{
  "num_hidden_layers": 20,
  "moe_layers": [0, 1, 2, 3, 4, 5, 6, 7, 8, 9, 10, 11, 12, 13, 14, 15, 16, 17, 18, 19],
  "num_attention_heads": 5,
  "norm": "layernorm",
  "init": "normal",
  "init_std_up": 0.0181
}
Below are experts of layer 17 (counted from 0) of a mixture-of-experts language model. Rows are named router (the router's row for the expert), up (a neuron's input weights, with its number), down (a neuron's output weights, with its number) and show model dimensions 240-319. Each number is 200 + 20 x the weight over its row's rms, rounded and kept within 0 to 999.
After each expert's rows: "raises" lists some tokens whose logits its average output raises strongly, later layers aside. This comes from a sample of Wikipedia text that the model never trained on.

# expert 14
router,206,186,232,192,218,183,236,241,211,182,173,196,215,189,203,230,193,194,222,179,159,179,223,157,200,271,191,207,185,200,233,214,236,216,208,205,193,236,206,194,187,159,198,213,188,197,236,181,175,194,196,200,202,202,209,201,171,192,194,168,203,199,181,196,152,189,218,185,227,237,194,158,197,186,182,204,253,220,167,235
up0,192,229,191,182,154,208,176,219,227,217,181,214,187,192,233,214,164,199,212,195,205,166,187,182,171,187,161,237,218,199,218,222,182,170,230,213,199,216,185,203,197,218,199,205,197,202,193,229,195,190,208,195,196,185,213,207,217,222,195,163,210,174,186,190,171,185,179,180,162,250,219,215,163,223,249,177,196,202,213,191
down0,182,204,200,175,226,218,216,183,218,175,186,199,201,218,192,202,177,220,215,180,171,196,204,201,149,190,199,180,176,195,178,186,220,205,184,231,193,194,195,221,208,209,231,222,183,184,187,213,220,201,177,181,179,193,183,212,207,211,234,176,184,166,197,224,192,213,211,196,201,171,204,192,211,210,179,221,194,207,199,230
up1,179,181,220,204,222,222,202,213,182,201,171,217,229,208,183,178,173,199,189,186,217,226,223,216,199,204,200,225,164,177,169,195,234,177,166,210,225,185,213,199,254,174,189,181,194,171,198,168,214,215,223,245,218,191,208,211,168,198,155,193,198,189,215,185,195,210,192,236,210,169,202,200,149,191,166,211,197,154,193,217
down1,214,203,167,182,222,171,146,201,168,209,226,181,188,202,186,186,190,170,208,239,206,192,210,168,213,175,211,235,200,221,210,232,191,195,208,166,206,210,187,198,197,209,203,188,169,195,161,208,210,176,231,253,208,206,198,151,192,196,261,208,188,214,202,190,192,206,171,195,202,216,197,211,199,199,222,181,189,216,211,206
up2,181,200,249,193,192,233,203,189,195,206,225,209,197,174,175,222,154,189,215,203,222,220,198,231,190,242,197,208,191,188,163,192,202,169,169,187,192,190,176,187,234,188,195,209,181,204,204,189,200,232,181,195,238,213,217,194,200,168,206,191,178,182,211,217,201,169,188,197,206,172,230,231,212,211,228,239,192,212,184,225
down2,209,217,202,204,178,214,204,216,197,191,176,159,168,218,227,189,206,190,197,244,195,222,202,207,191,208,188,182,212,182,204,200,192,220,232,205,195,189,203,225,194,216,192,199,219,202,168,215,212,195,212,177,226,191,227,233,173,227,225,204,184,214,206,217,191,173,201,233,211,193,186,219,187,210,189,196,200,211,180,223
raises: "-", "D", "|", "S", "s"

# expert 17
router,233,209,229,177,197,198,206,187,221,186,212,187,167,235,229,191,210,221,180,211,186,197,204,216,193,236,173,202,176,206,169,187,223,187,236,209,220,188,211,221,185,211,180,197,219,175,204,226,199,212,243,223,207,231,196,204,222,213,151,194,212,214,208,171,200,221,207,232,228,221,198,218,198,241,205,206,170,216,215,197
up0,188,175,215,218,208,179,174,233,213,198,176,192,209,221,234,166,212,194,213,212,219,186,213,166,161,163,187,184,207,185,201,211,140,223,214,221,169,224,194,183,212,204,218,181,199,211,217,185,200,174,187,174,187,149,221,228,197,170,186,210,208,212,196,181,203,169,209,216,171,233,222,216,203,221,191,163,213,219,197,180
down0,214,175,205,203,215,155,224,179,185,186,194,170,180,191,173,224,193,184,193,239,206,241,220,189,168,204,235,229,208,214,182,187,230,186,197,211,182,209,203,179,200,190,194,200,210,181,200,243,203,191,216,155,194,217,193,219,206,192,245,198,199,209,188,183,202,216,175,204,235,221,184,176,206,213,224,195,236,180,187,216
up1,170,248,205,212,224,193,169,186,158,205,243,207,172,175,220,197,227,216,219,188,181,207,192,193,186,165,190,217,220,224,205,199,199,186,209,216,202,187,200,175,169,215,216,196,196,171,221,194,207,234,209,236,186,214,193,195,210,212,200,206,218,196,205,198,182,214,197,201,189,161,204,182,181,201,233,218,189,238,166,211
down1,204,178,224,198,224,160,177,167,209,221,236,170,208,166,172,198,198,217,216,224,213,168,198,205,175,198,196,218,217,199,210,231,213,203,208,210,211,211,220,171,214,188,215,170,208,203,202,207,202,225,177,169,168,181,201,208,195,181,211,222,167,218,178,187,183,183,213,225,227,199,194,153,213,178,179,219,219,195,228,181
up2,203,187,221,160,182,174,193,198,209,210,173,232,185,175,179,204,212,186,203,153,214,168,183,219,166,196,205,177,200,227,187,187,226,197,167,201,162,185,201,196,213,195,224,219,214,191,224,207,172,203,176,176,206,202,188,241,174,163,184,211,186,193,208,190,174,219,229,182,184,201,167,245,202,189,209,222,217,210,181,156
down2,217,192,187,206,220,197,217,212,227,177,198,252,200,192,197,199,203,189,221,199,218,209,217,225,204,243,191,212,207,193,265,191,185,226,203,208,194,217,239,203,195,206,224,192,204,221,214,162,208,198,217,183,213,197,211,181,190,227,223,212,227,184,210,216,192,183,179,210,235,206,201,189,216,190,210,193,194,207,189,201
raises: "\n", "N", "le", "ro"

# expert 29
router,204,178,189,193,226,222,194,203,210,209,186,203,180,183,187,183,211,172,204,181,193,227,202,211,208,171,222,211,204,184,214,215,245,218,211,162,183,178,220,153,230,210,201,212,171,231,194,182,207,177,188,190,242,191,200,204,181,182,218,242,207,214,180,191,225,199,191,237,209,187,219,238,202,198,211,188,195,194,203,203
up0,194,193,191,182,192,186,213,185,215,218,193,210,202,214,233,202,206,201,177,193,178,214,195,192,177,203,190,206,174,225,212,220,184,228,217,162,183,177,208,170,205,200,184,204,181,203,205,212,205,221,223,206,193,169,182,219,186,210,174,210,198,180,220,203,211,213,231,211,214,205,213,155,206,222,235,231,218,210,197,190
down0,200,231,210,216,213,228,196,222,228,149,213,214,195,210,175,184,189,200,202,168,171,208,231,210,210,194,211,200,223,206,212,175,209,189,187,193,182,201,182,205,190,187,222,204,194,196,202,188,170,191,162,169,170,160,213,185,176,193,211,239,205,209,211,222,204,197,175,222,208,205,199,216,220,219,202,203,187,217,200,193
up1,171,190,188,176,231,187,179,209,203,201,202,192,208,223,189,183,181,203,191,140,213,196,197,196,191,201,231,216,198,223,221,184,192,198,196,202,201,191,193,201,194,152,234,189,173,216,196,204,222,232,174,243,173,160,216,224,209,215,163,217,185,227,209,182,251,207,196,247,161,193,221,187,191,215,195,184,197,173,200,205
down1,203,179,200,189,214,212,208,220,199,187,188,135,189,190,181,213,200,171,208,165,172,168,208,239,191,221,227,214,196,217,200,225,227,180,193,189,204,203,231,204,209,181,214,205,202,196,190,236,197,194,192,188,180,167,195,232,191,238,170,199,218,198,181,214,199,176,206,218,209,203,176,200,218,210,171,204,197,173,183,173
up2,214,225,192,195,220,194,182,206,210,206,222,203,210,234,227,207,226,194,198,156,177,200,190,202,195,210,180,184,201,206,178,176,186,182,202,170,169,200,211,176,161,192,241,179,192,198,241,203,219,196,177,167,192,189,171,193,196,198,201,153,180,211,200,195,204,251,192,243,214,211,217,213,218,220,234,204,235,185,192,213
down2,190,211,199,190,191,213,172,160,207,189,200,160,241,200,193,227,184,204,189,205,209,190,192,178,218,214,169,186,201,194,194,207,202,201,186,200,207,185,242,192,177,195,224,223,187,171,208,224,185,208,179,205,204,247,212,184,202,190,228,193,208,211,217,244,194,193,206,201,200,193,177,193,195,210,221,225,202,212,189,205
raises: " ", " in", "s", "\n", " at"

# expert 23
router,231,172,222,216,205,220,234,212,166,218,203,168,206,184,197,200,176,238,192,201,238,164,185,199,182,181,189,167,205,177,198,167,203,172,188,178,168,231,252,190,175,245,213,219,177,205,203,212,187,188,251,177,207,205,205,148,161,198,195,229,193,222,199,239,196,242,207,190,203,177,216,206,186,209,233,204,245,198,223,210
up0,194,167,210,208,207,205,186,239,225,183,205,209,207,211,207,197,181,183,257,223,180,159,183,200,193,212,230,211,184,185,213,211,185,233,193,207,177,201,183,155,242,197,211,220,206,209,252,165,209,207,220,204,185,138,229,208,184,208,219,202,198,176,243,209,215,192,222,235,227,234,188,189,178,187,191,180,220,236,193,236
down0,235,185,184,188,211,206,162,223,201,175,187,212,193,182,223,204,212,216,200,192,216,202,163,186,201,219,188,194,193,222,189,188,220,198,205,191,191,207,198,226,245,211,172,173,208,227,214,189,188,234,227,188,211,150,158,205,181,222,175,209,195,247,200,228,223,201,197,200,210,228,185,200,214,184,174,207,182,155,203,192
up1,188,183,176,219,184,183,216,186,181,202,228,212,175,202,177,210,219,224,185,179,201,228,179,180,184,194,179,171,228,238,240,208,188,176,192,203,208,227,180,193,174,166,225,213,210,193,185,209,204,217,216,218,186,186,180,177,211,201,178,223,200,174,158,180,169,226,198,169,206,218,206,203,190,194,187,215,189,219,186,245
down1,210,191,198,213,223,181,190,215,252,197,196,205,200,173,202,196,225,154,187,208,224,203,206,210,216,203,206,209,170,204,161,191,188,196,216,203,209,198,191,190,189,174,195,231,171,193,207,191,214,182,197,160,212,222,198,180,183,200,200,182,212,192,189,228,178,221,174,212,188,185,214,171,212,179,214,199,177,243,223,201
up2,215,175,188,186,192,179,225,200,229,190,215,197,187,177,171,218,246,196,224,163,194,201,204,215,192,209,215,255,213,214,192,193,178,222,207,161,202,225,170,178,171,175,213,229,214,209,201,191,193,206,195,221,185,181,215,197,208,161,209,183,202,208,199,213,197,209,205,211,235,217,198,183,172,204,213,192,198,232,185,158
down2,210,173,192,204,204,234,185,202,208,160,191,177,186,176,188,187,151,186,219,187,206,197,203,211,197,201,228,165,191,229,198,216,183,238,155,252,198,156,223,238,219,200,206,207,218,208,216,201,205,214,160,229,209,206,208,198,230,191,236,237,177,236,183,214,185,221,166,187,236,198,210,182,182,194,227,209,200,208,219,194
raises: " |", "ba", "'", "da", "li", ";"

# expert 5
router,205,204,204,194,201,180,165,200,205,177,180,216,183,206,239,231,219,212,174,166,191,194,225,189,154,199,216,215,229,208,184,206,201,271,234,226,209,217,201,237,194,178,196,211,202,227,155,238,176,189,217,186,194,226,191,185,206,206,210,193,231,206,182,219,187,199,223,221,209,191,212,170,191,236,185,179,172,184,202,205
up0,211,171,209,204,199,193,224,158,186,197,234,190,210,224,182,182,211,229,150,181,179,205,227,182,183,214,194,230,188,227,229,232,214,232,250,169,192,192,196,205,198,198,166,163,217,203,210,214,216,206,229,174,198,189,179,179,157,190,171,169,210,215,216,181,192,208,209,213,240,195,181,216,182,256,202,199,200,214,176,189
down0,213,208,151,222,228,218,203,206,220,195,186,186,209,190,199,240,191,200,221,192,194,206,169,211,179,217,230,194,159,211,195,203,198,203,161,219,236,218,178,188,216,188,205,214,181,189,193,189,195,203,201,222,193,200,209,212,228,196,231,200,225,221,147,177,208,153,195,212,188,176,198,235,192,164,196,174,191,179,198,220
up1,190,220,232,194,222,172,205,187,192,207,198,209,227,201,200,250,158,227,240,196,212,197,208,218,187,220,186,237,227,200,217,168,225,194,211,164,232,164,167,165,225,227,221,208,160,185,224,199,209,190,207,180,192,204,220,193,149,215,176,200,243,226,244,193,191,228,219,192,214,206,194,197,213,223,229,226,205,172,181,215
down1,197,174,150,187,221,199,244,216,175,199,205,220,196,207,252,191,215,209,183,229,203,169,179,190,201,160,238,165,190,177,213,176,229,193,211,197,196,185,164,231,194,210,226,199,199,200,188,225,200,193,213,200,214,210,202,182,204,209,193,219,192,175,199,187,205,229,188,203,195,196,198,208,212,202,223,197,201,209,199,210
up2,213,193,202,229,181,208,195,213,206,184,193,213,212,200,222,195,180,214,205,222,183,216,214,186,181,185,185,165,204,217,213,224,217,258,213,227,195,220,171,222,231,187,238,226,178,230,220,222,246,184,184,208,205,206,219,178,195,196,213,221,225,206,200,215,199,227,220,225,220,186,226,223,157,203,221,229,194,243,180,214
down2,172,227,220,205,179,211,174,176,193,198,193,213,204,168,172,208,199,247,169,180,167,197,182,168,216,185,172,227,188,228,211,198,227,186,234,181,246,172,207,167,199,230,196,225,172,202,201,231,209,203,189,165,183,191,180,200,226,226,217,212,191,190,208,214,202,204,178,201,162,196,214,187,211,193,203,211,190,197,211,247
raises: "1", "2", "==", " ", " ("

# expert 13
router,227,204,194,245,188,197,213,212,193,203,212,185,233,219,176,220,179,200,204,198,213,196,217,218,178,183,204,202,224,187,198,194,210,211,183,194,201,184,203,206,214,232,194,212,247,190,178,184,231,153,205,184,200,194,203,208,160,181,185,193,180,215,210,207,207,197,208,181,202,184,205,208,227,205,202,235,176,206,200,211
up0,223,209,203,214,209,195,204,166,202,204,189,200,150,183,189,194,206,212,200,227,233,227,178,202,209,210,229,176,234,200,211,195,200,204,209,210,192,206,214,200,185,186,202,178,213,198,183,196,192,195,218,215,222,162,183,203,189,189,185,197,206,199,203,203,193,206,221,241,179,187,199,186,203,219,235,190,203,240,225,180
down0,182,195,218,233,216,167,203,202,186,189,171,172,202,204,194,249,235,198,215,201,220,211,180,205,229,197,216,208,200,216,203,226,218,189,198,181,196,226,194,181,173,183,207,200,210,214,202,185,184,211,185,164,191,198,220,208,188,168,198,218,211,220,208,235,205,206,195,180,203,187,217,211,174,244,195,233,202,173,190,253
up1,191,178,195,213,197,162,169,204,210,240,210,220,188,206,224,172,237,226,188,182,218,213,205,201,160,217,166,196,215,196,212,197,226,184,225,176,165,204,192,222,139,188,193,192,200,222,163,243,208,206,178,182,199,192,190,197,156,199,229,205,199,165,190,222,235,207,189,201,203,195,211,209,207,181,199,172,200,209,207,207
down1,190,204,179,201,187,193,210,218,200,204,191,186,204,200,216,219,181,216,232,208,211,162,160,194,180,177,203,175,170,200,166,209,233,194,210,218,186,206,226,210,197,182,179,235,214,167,243,188,202,191,207,186,217,192,227,207,211,198,210,209,236,210,210,225,162,201,175,180,182,182,188,208,191,173,213,210,179,195,175,189
up2,195,187,202,175,164,215,227,222,209,169,212,202,200,205,217,215,199,219,170,245,163,194,194,206,198,187,219,217,212,177,237,217,235,191,182,224,187,210,220,215,198,185,166,178,210,216,217,189,195,182,186,179,207,217,195,189,183,162,231,205,207,185,197,205,183,183,229,216,167,194,192,163,212,226,217,229,165,238,186,205
down2,185,156,229,197,207,192,188,203,171,191,224,190,171,219,236,192,204,159,176,221,195,206,187,209,190,186,206,194,165,212,220,155,180,212,238,201,185,211,212,206,232,206,195,192,187,188,206,192,204,250,198,207,192,210,209,190,170,209,222,205,195,199,247,176,216,225,180,180,187,213,214,205,219,208,207,185,195,196,216,193
raises: "s", " to", "be", " others", "an"

# expert 27
router,202,181,213,180,203,173,173,228,230,189,191,212,200,179,199,212,168,224,215,215,180,183,226,197,209,219,207,221,220,235,233,209,183,169,197,210,242,186,164,215,170,185,212,201,207,191,201,214,172,168,207,214,174,229,213,170,219,189,224,203,229,207,208,197,216,174,249,182,193,183,184,177,187,191,195,217,191,209,205,172
up0,193,210,191,189,220,232,217,203,189,197,201,217,193,187,222,175,225,219,177,220,209,218,220,203,196,192,163,183,244,197,187,193,209,202,209,218,229,202,174,220,156,216,195,172,194,196,163,189,181,219,191,209,202,224,175,170,164,208,209,198,210,192,161,209,201,210,198,212,205,181,179,175,214,199,203,207,225,198,172,195
down0,202,201,205,189,199,164,177,205,195,209,173,140,181,205,191,206,200,243,220,179,198,205,198,177,218,171,201,232,122,181,177,214,180,147,211,185,201,215,242,180,201,199,192,216,188,180,212,202,226,183,201,194,202,202,193,196,198,185,204,188,217,203,217,226,219,205,215,215,191,229,179,221,192,209,227,190,229,203,188,242
up1,176,169,213,233,215,195,194,179,214,201,189,209,190,211,215,205,213,235,197,222,196,209,188,212,185,210,215,236,127,182,224,191,254,201,186,250,214,225,193,193,216,236,187,199,174,231,168,190,194,198,214,159,205,139,195,196,190,177,239,179,218,209,175,215,202,191,163,215,217,181,205,196,162,196,222,189,208,209,221,213
down1,214,218,183,198,172,231,160,189,195,211,205,177,192,194,201,198,234,217,221,192,205,205,183,221,229,203,162,185,188,183,133,198,186,191,195,205,167,185,204,210,235,197,182,238,237,177,195,196,190,220,201,208,187,209,202,194,180,197,157,182,193,203,207,202,177,227,212,187,193,194,219,233,209,228,206,229,194,195,204,210
up2,223,202,238,161,172,187,204,257,190,210,198,223,191,225,194,214,220,228,215,183,207,164,220,156,175,210,202,190,225,225,166,210,218,234,218,200,166,246,210,209,175,191,202,182,154,224,206,229,223,230,195,213,222,217,186,204,160,195,205,208,188,184,219,201,188,215,221,202,176,177,165,206,198,229,216,179,198,184,179,197
down2,217,211,190,159,174,207,183,179,195,236,198,194,182,207,229,172,201,167,201,219,183,193,193,211,183,217,188,189,224,199,205,178,230,201,205,203,207,166,195,203,229,219,257,197,173,189,183,191,196,208,208,218,194,213,194,221,199,176,150,195,200,207,214,208,159,171,203,208,194,220,190,205,194,226,213,222,197,220,215,155
raises: " ", " [", "s"

# expert 3
router,184,199,193,186,224,187,203,241,225,186,178,231,192,185,199,208,211,204,171,219,239,178,194,189,186,192,209,192,169,187,219,130,238,174,199,247,183,169,213,179,202,196,142,185,231,213,201,191,208,183,199,157,238,156,179,181,209,218,189,196,178,224,186,208,172,179,203,230,192,203,188,195,220,194,193,202,194,230,205,162
up0,189,165,231,188,151,187,223,194,161,210,220,172,174,186,194,178,191,182,207,216,201,224,188,205,206,230,233,194,221,243,189,178,186,194,186,179,207,182,228,185,219,231,200,197,204,185,233,193,179,195,220,213,200,186,200,181,217,217,215,213,180,174,210,192,195,142,194,181,219,179,194,164,235,192,217,189,165,203,202,184
down0,217,193,186,204,206,195,205,197,205,220,192,196,188,190,192,202,228,209,218,214,187,170,210,182,181,212,212,156,200,214,185,175,217,209,234,167,213,176,181,222,167,177,173,255,197,171,198,211,205,186,235,188,190,202,230,177,228,210,182,194,181,212,202,198,213,215,240,204,222,211,216,199,181,215,235,179,184,201,196,207
up1,220,196,174,228,203,213,213,210,233,208,238,218,197,184,232,152,212,194,176,216,216,185,189,209,194,221,169,220,195,209,169,195,201,202,206,176,171,229,223,173,195,186,190,187,196,230,197,201,217,202,226,224,177,201,205,197,212,210,190,211,193,217,195,191,196,205,216,209,197,226,189,191,174,177,196,186,227,183,181,176
down1,187,214,193,202,239,198,173,187,215,220,200,201,210,164,201,217,188,211,206,173,219,217,217,216,215,174,226,203,246,192,167,219,188,226,187,147,229,224,187,196,200,179,221,193,183,204,184,187,228,181,206,224,225,201,206,188,180,195,247,203,211,227,175,196,197,197,198,194,214,152,184,166,177,212,224,192,201,196,198,183
up2,192,188,175,238,173,169,178,212,217,202,216,211,185,212,179,213,227,205,167,223,229,189,161,197,208,241,188,219,179,213,205,193,182,185,186,173,243,186,197,216,218,170,221,208,196,189,191,192,243,207,220,176,171,169,157,208,204,219,224,178,228,179,200,195,204,177,196,174,194,178,208,213,221,217,240,199,201,172,193,215
down2,235,207,219,183,203,227,212,191,212,201,205,235,192,180,189,235,217,179,205,203,175,186,194,213,198,214,200,196,200,225,206,194,203,198,174,181,190,221,189,186,213,197,181,191,179,191,186,254,181,182,199,204,208,212,229,218,234,201,219,195,204,199,176,210,205,211,211,226,154,164,150,225,170,181,217,235,194,170,187,216
raises: " ", " in", " a"

# expert 7
router,202,212,207,226,193,166,157,202,228,179,219,193,207,201,199,221,211,186,194,200,227,199,217,198,189,203,176,212,219,208,198,210,237,204,172,222,179,218,184,199,198,252,181,189,197,232,187,195,204,199,146,205,155,230,219,212,241,199,191,188,205,168,200,186,201,199,192,211,220,183,223,238,200,203,228,192,161,214,210,189
up0,209,201,167,177,213,200,206,209,169,195,193,205,187,220,185,213,227,197,197,226,217,203,214,196,204,222,180,182,232,205,224,196,209,214,185,188,207,198,166,208,233,218,189,181,228,190,189,222,204,195,175,211,183,215,188,209,175,192,247,251,219,200,166,179,191,163,217,192,201,195,171,239,226,219,183,235,227,219,190,221
down0,211,185,234,212,236,192,235,179,218,221,190,215,215,201,195,152,170,231,187,222,217,184,188,231,223,165,215,207,198,242,248,204,172,181,188,167,191,152,210,209,164,192,191,183,207,216,200,202,188,201,228,169,209,212,194,199,200,182,176,209,175,212,186,180,187,205,215,204,233,186,178,226,235,196,164,200,206,200,212,210
up1,198,192,215,202,169,190,190,233,209,193,208,212,189,216,193,191,209,226,202,217,188,229,197,197,202,233,235,193,225,191,184,201,185,253,201,227,209,209,205,165,212,193,182,187,245,189,207,221,228,203,196,186,190,212,215,176,173,199,177,200,222,183,210,214,166,204,215,174,204,212,208,189,183,200,179,222,208,238,209,182
down1,225,195,210,223,184,165,216,177,185,222,192,222,200,190,218,193,154,203,184,166,205,173,202,157,202,194,176,205,217,211,208,206,243,194,219,171,178,210,232,216,197,219,197,162,184,192,208,215,218,184,202,210,183,168,180,199,160,173,183,228,173,195,201,218,234,210,191,235,209,226,164,200,211,191,252,212,237,181,212,167
up2,206,208,213,199,183,227,202,192,158,206,225,213,211,210,191,193,181,189,189,164,202,190,193,201,190,202,184,184,186,194,220,206,177,188,200,226,171,183,214,200,192,206,182,176,173,191,203,208,181,171,191,202,204,190,205,204,231,175,230,207,169,166,182,205,187,184,190,194,229,217,222,220,176,240,222,162,172,222,216,201
down2,202,194,176,243,218,239,222,209,212,217,171,218,185,174,187,196,171,200,222,190,185,221,212,215,202,244,183,185,215,168,188,172,191,201,213,203,187,178,203,231,168,181,206,175,184,205,194,195,217,225,216,189,180,187,212,208,191,215,169,190,216,197,217,150,163,184,208,235,211,223,171,198,230,216,204,153,204,221,211,205
raises: " ", "s", "-"

# expert 11
router,159,228,217,203,204,214,227,178,220,178,202,225,203,180,189,163,179,225,217,220,160,212,186,216,211,236,201,195,183,230,195,199,217,224,198,189,207,168,179,226,216,238,199,190,187,174,214,220,193,229,238,245,199,185,203,213,185,196,193,189,201,235,208,211,190,208,205,164,213,217,177,199,219,204,209,177,189,210,207,230
up0,220,186,196,157,220,206,206,175,199,219,180,228,180,179,220,226,175,197,187,179,218,180,201,216,192,202,202,204,195,228,233,219,204,215,206,193,169,204,168,190,183,237,220,203,248,179,192,211,210,189,204,236,201,153,244,222,173,220,198,191,214,192,226,153,187,189,189,190,194,203,207,231,168,206,188,205,205,186,196,210
down0,203,207,218,194,160,193,211,226,212,251,202,175,199,196,171,174,203,191,194,199,172,223,191,224,192,182,200,203,214,216,182,210,186,212,188,177,207,197,235,189,206,187,203,187,170,210,191,171,189,209,198,175,228,190,163,238,221,191,210,213,206,193,214,195,229,204,209,186,180,146,202,198,197,193,215,212,207,224,207,211
up1,205,200,200,188,205,209,170,158,223,202,192,219,220,198,199,244,151,187,197,187,222,212,170,193,200,192,178,184,211,187,219,182,179,187,206,169,206,232,193,204,177,175,214,228,228,208,230,190,228,228,209,200,191,222,217,229,179,198,229,235,213,203,206,200,222,234,221,204,200,196,256,196,186,203,198,203,187,224,196,198
down1,191,193,192,219,165,206,188,159,209,152,187,215,211,204,165,208,150,210,200,175,211,210,177,226,211,247,235,206,183,200,181,215,189,214,212,165,197,192,208,206,197,266,215,193,185,196,174,224,235,173,227,203,192,209,246,174,221,193,161,176,176,199,216,214,201,199,186,228,226,185,184,233,188,167,182,206,221,196,196,230
up2,201,196,171,177,209,214,219,205,181,205,180,214,198,201,220,233,187,189,182,221,199,214,253,216,221,208,215,202,204,219,199,193,176,217,214,212,218,201,234,229,183,206,214,195,190,198,191,206,191,219,201,200,148,197,180,211,212,220,157,211,210,179,189,161,213,204,231,200,158,196,193,173,213,220,176,184,226,190,202,194
down2,184,232,221,177,193,200,185,158,197,203,216,196,198,211,189,238,177,201,203,213,207,167,200,221,213,178,191,202,227,171,204,215,190,197,233,194,180,220,199,172,210,171,193,230,192,214,178,206,195,217,206,175,180,216,197,215,214,187,188,196,162,181,168,207,212,223,220,196,220,176,200,209,197,239,182,198,191,196,198,190
raises: " ", ",", " and", " to", " (", " de"

# expert 9
router,178,214,201,167,180,206,221,183,226,209,188,164,223,183,235,181,177,210,210,204,179,176,182,189,238,215,211,191,202,169,227,201,179,205,203,199,215,204,185,182,190,166,210,227,170,208,264,215,217,179,176,131,164,172,196,191,222,220,197,188,199,179,160,175,203,200,190,245,188,173,225,213,216,198,213,203,197,209,185,192
up0,202,188,232,211,210,174,208,215,200,189,217,216,156,212,191,207,197,210,173,195,185,228,186,184,184,200,203,200,200,229,205,231,232,209,212,198,193,188,160,230,187,213,216,223,169,192,191,209,246,242,209,205,159,185,182,185,195,228,205,193,159,205,185,209,195,227,173,197,196,250,165,197,199,195,163,217,213,189,219,205
down0,210,187,172,208,190,200,184,204,176,215,191,245,205,183,183,204,201,212,183,188,194,196,213,198,207,174,185,198,219,191,181,192,197,190,171,226,215,238,194,244,201,198,197,196,220,179,191,200,183,201,194,217,233,176,227,177,208,184,180,220,205,185,184,188,250,197,193,223,196,218,202,230,243,183,227,183,218,181,201,203
up1,192,189,224,185,178,130,215,201,225,225,198,223,210,178,205,183,188,189,171,180,188,195,208,194,184,207,180,208,172,152,235,185,231,225,202,199,234,163,221,188,214,192,206,238,203,196,212,211,197,203,185,219,176,198,212,203,229,189,178,200,212,217,257,237,210,170,223,173,194,196,155,198,215,183,218,168,207,190,191,230
down1,212,198,189,202,204,184,184,176,225,204,147,172,190,213,205,175,217,199,210,181,179,143,205,176,195,187,191,226,235,210,210,200,227,181,230,189,214,194,239,200,175,220,204,205,168,208,237,224,212,200,228,229,190,213,232,201,210,207,186,202,194,209,191,236,151,210,200,194,200,227,228,169,174,216,203,181,211,241,211,180
up2,202,182,217,187,185,201,187,177,193,212,224,199,218,182,223,197,248,204,202,181,224,211,231,194,201,232,198,210,208,165,195,178,166,234,195,165,208,234,181,210,184,190,194,230,219,228,228,200,198,208,214,217,230,209,207,192,235,164,213,199,186,199,205,227,200,216,207,185,200,220,229,210,169,251,224,217,222,219,205,225
down2,227,216,208,186,180,190,225,194,202,191,222,76,222,193,217,201,158,212,226,187,194,191,201,191,301,176,212,159,188,228,188,208,177,204,196,230,199,207,193,214,199,234,226,208,210,207,196,176,197,202,211,184,230,207,188,193,217,217,183,215,192,232,181,189,192,200,201,207,197,189,191,181,192,193,197,199,202,231,188,218
raises: ".", "im", "ul", "ow", "ick", "it"

# expert 31
router,174,193,191,206,215,205,190,194,204,260,237,216,183,205,183,205,198,228,210,209,225,187,175,182,233,204,231,217,161,222,204,192,180,190,211,216,161,213,241,192,172,211,187,227,174,201,193,183,195,214,211,217,193,170,189,204,182,201,151,215,166,184,192,175,189,213,229,178,187,209,221,172,185,187,203,183,212,214,156,226
up0,225,161,223,172,231,177,193,235,220,215,154,213,164,193,223,187,192,222,177,219,192,204,223,221,211,207,222,183,172,189,193,210,169,207,234,212,218,195,198,208,168,176,206,147,206,160,201,207,221,195,207,183,196,186,185,214,180,177,202,213,183,244,201,231,192,236,180,190,176,206,226,190,186,222,190,202,203,201,156,154
down0,181,163,195,212,212,184,163,202,208,208,203,189,209,197,230,175,191,204,188,225,203,196,188,180,221,207,198,189,197,194,212,179,185,180,181,189,171,210,182,204,184,200,213,149,221,201,194,189,170,221,199,213,210,205,207,193,190,185,196,194,166,177,208,235,176,222,189,173,202,171,198,222,213,213,177,187,180,210,202,190
up1,223,204,217,179,194,212,226,206,187,203,173,198,186,204,216,214,196,229,205,214,212,207,225,184,152,213,189,210,174,198,205,216,194,211,237,196,207,202,165,191,152,200,183,188,205,209,210,212,215,202,195,216,160,222,222,228,214,184,199,189,191,227,190,194,161,229,188,184,208,230,216,196,212,225,211,220,223,217,172,179
down1,184,192,179,185,183,182,245,172,161,172,195,142,227,196,202,172,204,221,245,172,194,195,177,219,205,198,191,211,162,210,226,238,170,219,177,223,199,174,185,163,234,190,217,183,192,232,211,196,208,219,209,212,195,187,228,190,225,211,173,174,194,178,190,198,179,154,214,205,256,193,180,210,192,172,202,218,196,217,169,225
up2,217,172,210,192,224,216,182,169,235,236,198,220,212,181,237,179,225,227,191,195,215,197,185,227,172,200,195,177,145,217,220,193,194,174,211,208,213,236,204,194,166,206,194,189,187,189,150,197,217,222,215,206,220,189,197,211,214,183,203,229,155,196,205,219,224,224,180,210,229,216,224,198,200,175,220,176,199,206,187,206
down2,204,174,229,190,189,220,187,214,175,217,191,197,185,189,206,192,184,210,230,207,235,220,210,209,214,176,211,182,182,190,209,217,153,247,205,196,199,188,185,183,194,163,188,227,201,206,196,222,208,203,200,194,193,207,206,234,183,178,177,203,209,228,178,167,154,196,156,197,235,191,176,202,212,187,180,204,200,197,219,193
raises: " (", " ", ",", " the", " F", " S"